From a checkpoint of a small mixture-of-experts model trained on Wikipedia: vocabulary 8192.
Below are experts of layer 5 (counted from 0) of a mixture-of-experts language model. Rows are named router (the router's row for the expert), up (a neuron's input weights, with its number) and show model dimensions 0-127. Each number is 128 + 32 x the weight over its row's rms, rounded and kept within 0 to 255. Numbers have three digits each.
After each expert's rows: "gets" lists some tokens that make up at least twice as much of what it gets as of all text. This comes from a sample of Wikipedia text that the model never trained on. Tokens count by the router's weight.

# expert 22
router:165103178143134115152063147162090135129180162040113093101113133173117141151098119123085135152123188150097118102073149150168160172106125135110156128179091110083113189141107145135068091076149138100148119164170177126114101113194127122164081096119158108108156086112074091154087118157079127139170138103127080104186128167158101091183112159126170084140145122167136154168132090116181122157113
up0:115097154135139190089105097103099128097084132127077111095162163200145157106107125131154205071114143151150096117137109174092146067125153152153156174102191072135091117144155119137130085106126157146111111157123126158094135093158145094098100159145121136103130099114105137125123194198134083150131068116105058146143131151146148078201132172138091087128125091160083121102180108064135123078084
up1:105066144127072106186088112138167170126132166145133150142109150131121144111117096110184145150156134150106107117142093134127111134163132151157132125159141121175140157154103093093081172056151141090128169051152137147095170119116146097151133185134125107105079105138189097125133180081115098129137079077183074122133116172049136080137127128150075105151058112169162134141215099140130157174158
up2:142109164062080115127088142144112125057093123156087127135180212054114146067116096064155195127127136112156127136095082138109101153175121162080123160154118134129124131163154084098113153117110132088110122122131117207176124098123144145123135126145127105121123069121139111152097197106102159105097127145058138062123127140095154087102135100124120158116141118106157126129126061030108164118162
gets: "0", "9", "6", "5", "4", "3"

# expert 28
router:168107116169098124106171145141099171119075077182082130164081149103165151124131105173160158053075133208096100144133102178184106131145123109162140146108133142136115122178146118184123124148089169102189150151082149175104147131074140109146209070139103084100079114178085131107155144144166154173143166130103135184083117126093102082172106126138123143117118127093146139123087152125129125152177
up0:139121116119084127152155142117113148115112109140136188144144119118094068199142069124108087122099075109047153135092156120122150114077148106157092122213124113139109142086120201138121113090127133167148165145135124122129170105192185109089123097074132112146154121120091147138149115115098157151157134134124096132128182171103102126080126102009153190145119138163127135097172101179193107158119
up1:099098134147126134069184121129140079097128158123116089113145147175086153100141116114154146135136113102131160182133128087110133040124117079133123161126173153165095051157149122140141111134101124121098198159181140175158113054104180117128168125167096196096179116106147161112109118094163147092141132188123090200144104141166107125150168127139052123157102107078141175114139135079188116144121
up2:114147180095124084087079166162083117105169152158103182153113174104128090119112215110120099209099129123065071131137139128173157193138108137113116111097109125140119118101135191149151127098136143115131158129136120180146136064173130185104124160088133115105112081123091121143132168152145155136172110129158114077126088101121171171120064168154192130090100157119157200125162160118144158179142
gets: "i", "o", "a", "k", "e", "z"

# expert 7
router:120099180124070147147120165142177085062154159136108166085099130135140132107140168082081109182091107081097108151103166121162185167178103123155112116066083135117099152132106162111144156077112114138105103167091149142154128107169189138170143141135110142164135151096152105116059077132096080147174094129117141165160153074091175186113131148116113112158170142109139130053104183109129127161190
up0:099112070116127087133167090123208162113105122136074125189109110093144141122116136126173093098172205170154076135185136129146124116086131118104079122111129151124139067125146138167102125167153146210146133102092140108135120121101080098152122087102117168164145090134151086142155101122154163048114138152149095191164149103188140101131094130092100182201117142204127158154109138106154132121098
up1:102100133070112124140089116132151087099114088098109112131178116098113184114152101135120165170099126098124099129143091098086154150044169128149155165054157142057110143189151153083091153153121118154156099118133092127153106086112113134172165108118140122188099173141133120125130122197159107127105138105166104210118174164123180155153114188139094152095124094116097067145138077166088116172181
up2:063147095100126131073123145112109180179080152140140142145166150106142170156134133136124084171140100133140060087133133204106122093127159136075115116121139082162186139171166136176124169167114094185116194137116106096084144140150046148160096129142103082126099135164154086133136152139144139094092184146129077135074091195154123163166080142144114120100150074143127057106113105140109144109107
gets: ":", " |", ",", " –", " /", "."

# expert 27
router:056177168081153134161111102094195113083160117095153166110139121128092066150145168129130101157124127124152160127187139166133169118080117088127106097175131156143140130118146137109162149133119092124181151127180092156156154154102189159154134176058106159129131088152090104094115144094087146058170103105173041126102099122115172167095102141134166135080170094135136172115137167132150087142181
up0:141168139117119158138117094104128080093121150149189140162147161187093104079070123108170102126126158159131133120083114186107070143159139150173134094108119122191143077126162104145102148064143154150156150105152146069135124075160051151151096139130135134118136069103149188092175168117187162187145108127139132106103108146070081108114154116100137079095123130177160154183158160113145065136163
up1:163125122122087148104061092110152154139095178146123132092155123097124129155130107118136123135144051105143102106187116148129132131147080159110145114154115086124132166110168169105083181102069169113078100111164082144160160130134125082101172125187143125166119129123101120165108183096052132142138141068097169089082131164183150078107111146162102103186113114129104128169196088036107152127163
up2:129132131126134071116193159076098152059122107103118154168177176064164132133144120054110138142115175129107082202135175168136150152169123168112125082128105120087172084140104174107102160076128104150144163118138135121140125105134130149078070106193148115124142106179118082125120136123132118107124163178085103147143137074204091149153092184103155105155134140122121131070069095178112106115110
gets: "-", "|", " |", "\n", ":", "="

# expert 33
router:119136070171070172071110077139123191117189142090130125075159093115140119137051116131165154121118077118057181092171069134143092119159179160151140129123148135101105176144103139165140072105104146136195152160135120121113101099123120105134163123186155147176078158105147122139123091173102107127140168141133158119086092192131099129147108140161135140133081202159162154143149096112159105076133
up0:150206077094138093169101129154103127158168133110079058147130101153128120080114142159062097185122140115161164076079167173124121108079111149118154163135093078162106133078121165131127162174144138151113119098146119158142114144075101154124115072070161137144200051133092163101108149131121153151147136123073145110109134121159148086054155147150141108075092133116171131132105129167152106069162
up1:047168122091140125120109091149122154097085094178139137122185140158077134165100134107165144156139172159168123169141119103111140158121164166090123169075158108096165154107123170177112141127106148152138076123100145145121132124164100083187150129107102109097129083070176078197185170163102142145167165095109138142129087133151093094143052145128084135117138138132106190101202176124122108136071
up2:154123121113160153147119168129115118113046085142153141105100160095103163134106130127142184156105107187127145135125137110167108094086117123144125110148132177129117146139126160158119126103128160142098155125155119154113185039141121083146126062106083099150090085157095162134127182145089088133139111150048205111139087211148114148202131143138112172134178094155096057112182156084107118108171
gets: "s", "d", "t", "g", "st", "c"

# expert 23
router:150131159143170157131162141084159115125174143112088088127113121166107172077116170114157089181147107144151120149178133088184132177106167125150115098155103136206105126125092104104101180094112111129075079149186144149156136119061144071176129161124127164135123060159140092057081167126156146071113161105121153135201139144087207151139102150130131095178113126143138134154127143134170100172106
up0:105192132100069128111171134145063168082130145156160199165140176158192163168140083105097140084151120145135116127119101112107108143092149105134200089106181170106172074095135101176130164179067180130100107162148140131116105155083051120120125150089114120101041114128202174123131160149087145096110128142100131103136156139087135155135136109107117155149099119156163142143118138169126169134110
up1:121132110146092150165160133057143084206053099167104090103116094142143051156117119104179129096069143187128118100161147188157143108109083145091115098133120126152140094134148146184120169106151123086162134168146134088107120091137140104098186131098146119151136125185086129119154107052184177178107132179128109124106108127089148071105125115138106133165079175132133168120147145095100149181168
up2:179055120143148153054119159134105117132103117102113137135118149146126170120175090104174188114098179140140159133180094145130099077137120100122185189144154123138101153182095099125114170133143095155145163110124120053172177075130156115108153187172169102160123124188174109145113114120133137189152149118071148085086091140096120133164144051081157143130157169080142112110142167146095108157104
gets: " |", ";", ");", " =", "):", " *"

# expert 26
router:162224133167153153158109203159116136203157169174124114132086145104156124136133121142116121113091138100080127139095183184166166089137128126124153096102081164126086106176104108161179101178111125126084124104123145138092078132116138110156116132137107073097165143076160086179138076105128106141159123099130093101147138074097107085146072172077148113094155082079085108125119132128186125141081
up108:114137137077128139167128124079148136072153130135160102147133152107144127135167123042131166158111124126087135175141146133077169121154120151118078089151084080156151115197117158123084147146184177062126096076144101104107118111114136144180148088109068110078142134153120123063143153041145166081114061147165168143151152094100153116143139140138166145134149129078165130148115144122072197132075
up109:107140098135143182167101129106199096121105111138103141086129096109131143081170185095091148128074147199113127130125118160132109099088112197141111087171094110132144134161178141144163109076173101098114109056141142089142117086132131089164171153116065148121155162101151155141135136072122125100159151110156075169114051165142169123096147124154158077143118111056167137128113207082159135147143
up110:140152112068150089165139142082102166102076110151090098182147188144087156138104114134113215110092128153090097107140150143145197144172193156127192121169126097105157161089158093108101156113129149126109155168110121160155074197171072129163140112069069114145144137106137151174161165152114164156098109147143146147165152160149164093081110148105093123119106142159169149143149105095174166095099
gets: "0", "4", "6", "5", "3", "7"

# expert 46
router:182107160147102168082151173181066080150182177109105168142102089101145141167088105149110100118132132096140150086093136123146164123102090133122172093114082137096127166131087116092145074090093100084091090147136166086168092159168111120111094088176172180102159142095086076094097081112108178173167170106130135087118119096138136094141105091065142114176138141162166144149119077128147145159160
up0:118117079165125138143078099102143123107139142084145037085198136138134148104159121101110117146174185159179175100128100113091120158063169211098111125140192086126128144076127147121140139117133171159103119161134127085138098118100108096161149072130128131123161099107145094164116101131184139071156111052079107176099128097179130122130110119113077096083067096119132148135116130092169140077097
up1:082159159131168103159133086086144141084134102141140161063173117176115122112211051176149109164137113160174122143127101166087134105128095077122132094100144100147113147115126143132132168103079161147130127145175112143126148153111121205090127143124178095111101124103148132126105161084063095102134128128158065147059091125085151138110149163132125197111080064156156066092152086102162132151159
up2:136113074165086155146130155118146130065085115100120113109106169100147146107146159124156136098122080219155106144137169126167074151111106180106123126086127161110107132107120121141143061130133163120132095164102046200161152166094085116129109138133069148213106090128124214127199159161142138104135098150096162169092166131155103150078126109122098180126137102132103139098115090147168087108144
gets: " de", ",", " May", " September", " October", " November"

# expert 18
router:169172085065152063077159128149147072110156132174145169139177131132183110161087155178130113147156148097136144147122125097105124172097076171063095168154153068156136126187145106133117153147090081151115118154129133114118175130167126136128215122120134154130104171148123075150117128080115157176128111080145086138115119118130120093129185127039120122191142079117141080115104090119144125126183
up0:127137146163158113139135165145191114148146155174093069158095170129164204118170183112077183127077137168086110094115171132062121110142219156124161149235139107115133140130171099177146126169110139137144163110116101129153148150126117108119126106118112078070104143129121122157153111194154132102097056125093173107103115118072160104125117145151148185133158100113158158162113138169115122132114
up1:114091138107088136114121116095175117177077109125117076120102192184156107157151105129096151088103140147125110152124124182141178111117152095150107068063117028147206151078157140107190092093153117167160220104130149143188155176169087078146160112120090096124133143117143087144116167106101134127118109086153086124167119122122130151129150130106165139092097138146124104123156132139150106189081
up2:151179097110167137144096179121125133101090125197124051123138148142141135113150165185111139135105152114149126085186106179203131104144138094120132133118110094122119153121034127147077154133120145149127109120153089129123136092139180192149165172161142131218112083156161142094132137133123133082138066162148096144134128097096118135183125125128113091105203099135196068166142186101164139136117
gets: "-", " La", " Al", " Pa", " U", " Sa"

# expert 16
router:111109137033075145143175091159117107135131160184100125208125159149132088119153173146097113138143130079149113069112135088143141158103099078158145133118096150116132106116108089081157079169123105131086137152082134080151163150185152190112137105115169187162161147141121111105144081134136104136151094171170078105148180132069125100111160188081160137131153146157098080097156143136144166079173
up0:108190156142138097079081108118131125109129144119157130154138159105161112057155092081101142110143172158127133181106102129173126197179170142117133084089157172171152147136098152129142151120203138185124136117153164149112144079084076133090143176166164143123077052065124147149100161161118151188142154153158156133170080152141124184152110090139100185096146141153152075179153134140133127159118
up1:136141052127166164139114180114125121163088112146161085042185137127163128137061131110146122156098186139124122128116119115171091115208142137112146078079122125163149135153099130143131090106126116102139108166122074116100140068130147150115101119114134135170090115145125167108151118101151089126092096205093095168132179060161076085153190085099103099084135143134114150137117134122159078162051
up2:145112115210134151107116083122151118066146149153079080077116127152120181143130097176131106127115135111077177102115115115092166083136101167137067152056075103122131154115162119077158175122139126075144092111133126145157092122160138028106137150150110070093092163146163133130074151168178135140155157098066140123070134143166146115176161135130088157134147108108159091139107115112071138169096
gets: " The", " In", "In", " A", "The", ","

# expert 13
router:159107152122157121182182124123126104111180148166146169125094075125083071132176161105090139132147153099182126157123171082151141177170136161144094150135134174128092118051134097133138152116092117152147170173098192141101126127105105099135083150155143125072083128138226134089124135133163075123131130150095148096172120121065084163131154144158079141141167160121142185095140085181093174153113
up0:108145166165185164087178080138170141163146127111133127108126122112104131155115137155097165093098104140153165122124145160101176081158098081062136110154161099122110112126154080134127113173106132077165108130188120093122047151094151175155131135132150090156116115104104133116206109096156135099135169130043108118104198092159148094097140165129075060167165108180130125165086095128118128108061
up1:118097095137124075107144138164125116113158139136065089125104135187123087190141133086134099100161165093105097074145106119117085128129124098113087045147104163131131054162186168111141136120144104152143125117134149135135139103067196144049116160165153152139089194106088136133081195153148135104128124142136137167116060089166108154095170158148156195054084104129125136120096112119111119140105
up2:129144132130236162140146143122159144112146140106139107130167098096170073101164155185161085163100177137156052074131130121140137111061143145164140159107188129081127100126120121192179151123159151137083135124110151129103137122077067115118121180102190080107143082151158136146155122131094122096098135141093111126135147184121081124109110168102159159078145164133117127049132122152170097070095
gets: ",", " and", "),", " or", "\",", ";"

# expert 40
router:172117174106103114073171135153110114124064146126116125163076106085122144099182120180102138183159176114165152153091144145129132125093146159075120130077139162179143139141184123111154056109172137120164166108085137104121126154171100139118096166186163087114110163115070118168112093075131166136088069122131127077116177155168185148128139135162123147168159179129094153055172110122134146116174
up0:120118138163123136110102104155162128085139167121084123061133125128093151122134139099115211028142114122115131167110174145143132113132153156137132090150143132077134137037107165099150199187146161105169126112110107187130083145123075133095078151140138127077138081096099194112138136134092138156098150186158106159119137167148092160138180107165123127088182111173144146104106162124176095067130
up1:107179138134157173107113115165153073147129123167090157104100114149140179125159096156167144098137102130108185124111157103174100073135141150136086062174116075116070145144114101164106156115050160091101092087148097148142107160162140145139104124118131125059228110138157192149183098136147106128138136135121171152122148128139122059176156120107204118121186126159113118138102133080103114183108
up2:119160168146164064124183118127131146062112163096177143099159103114116199119113142104090170060104114129062114121119125172132159140189141125122105161147095094174134158158126141193129132142086114125163115154160135107114154096142119079134118079108124141130143119153123128149091107117137121152102120064093145138155123067170136119121148242136102068130160089161162143169198154179060121127145
gets: " S", " D", " W", " A", " C", " T"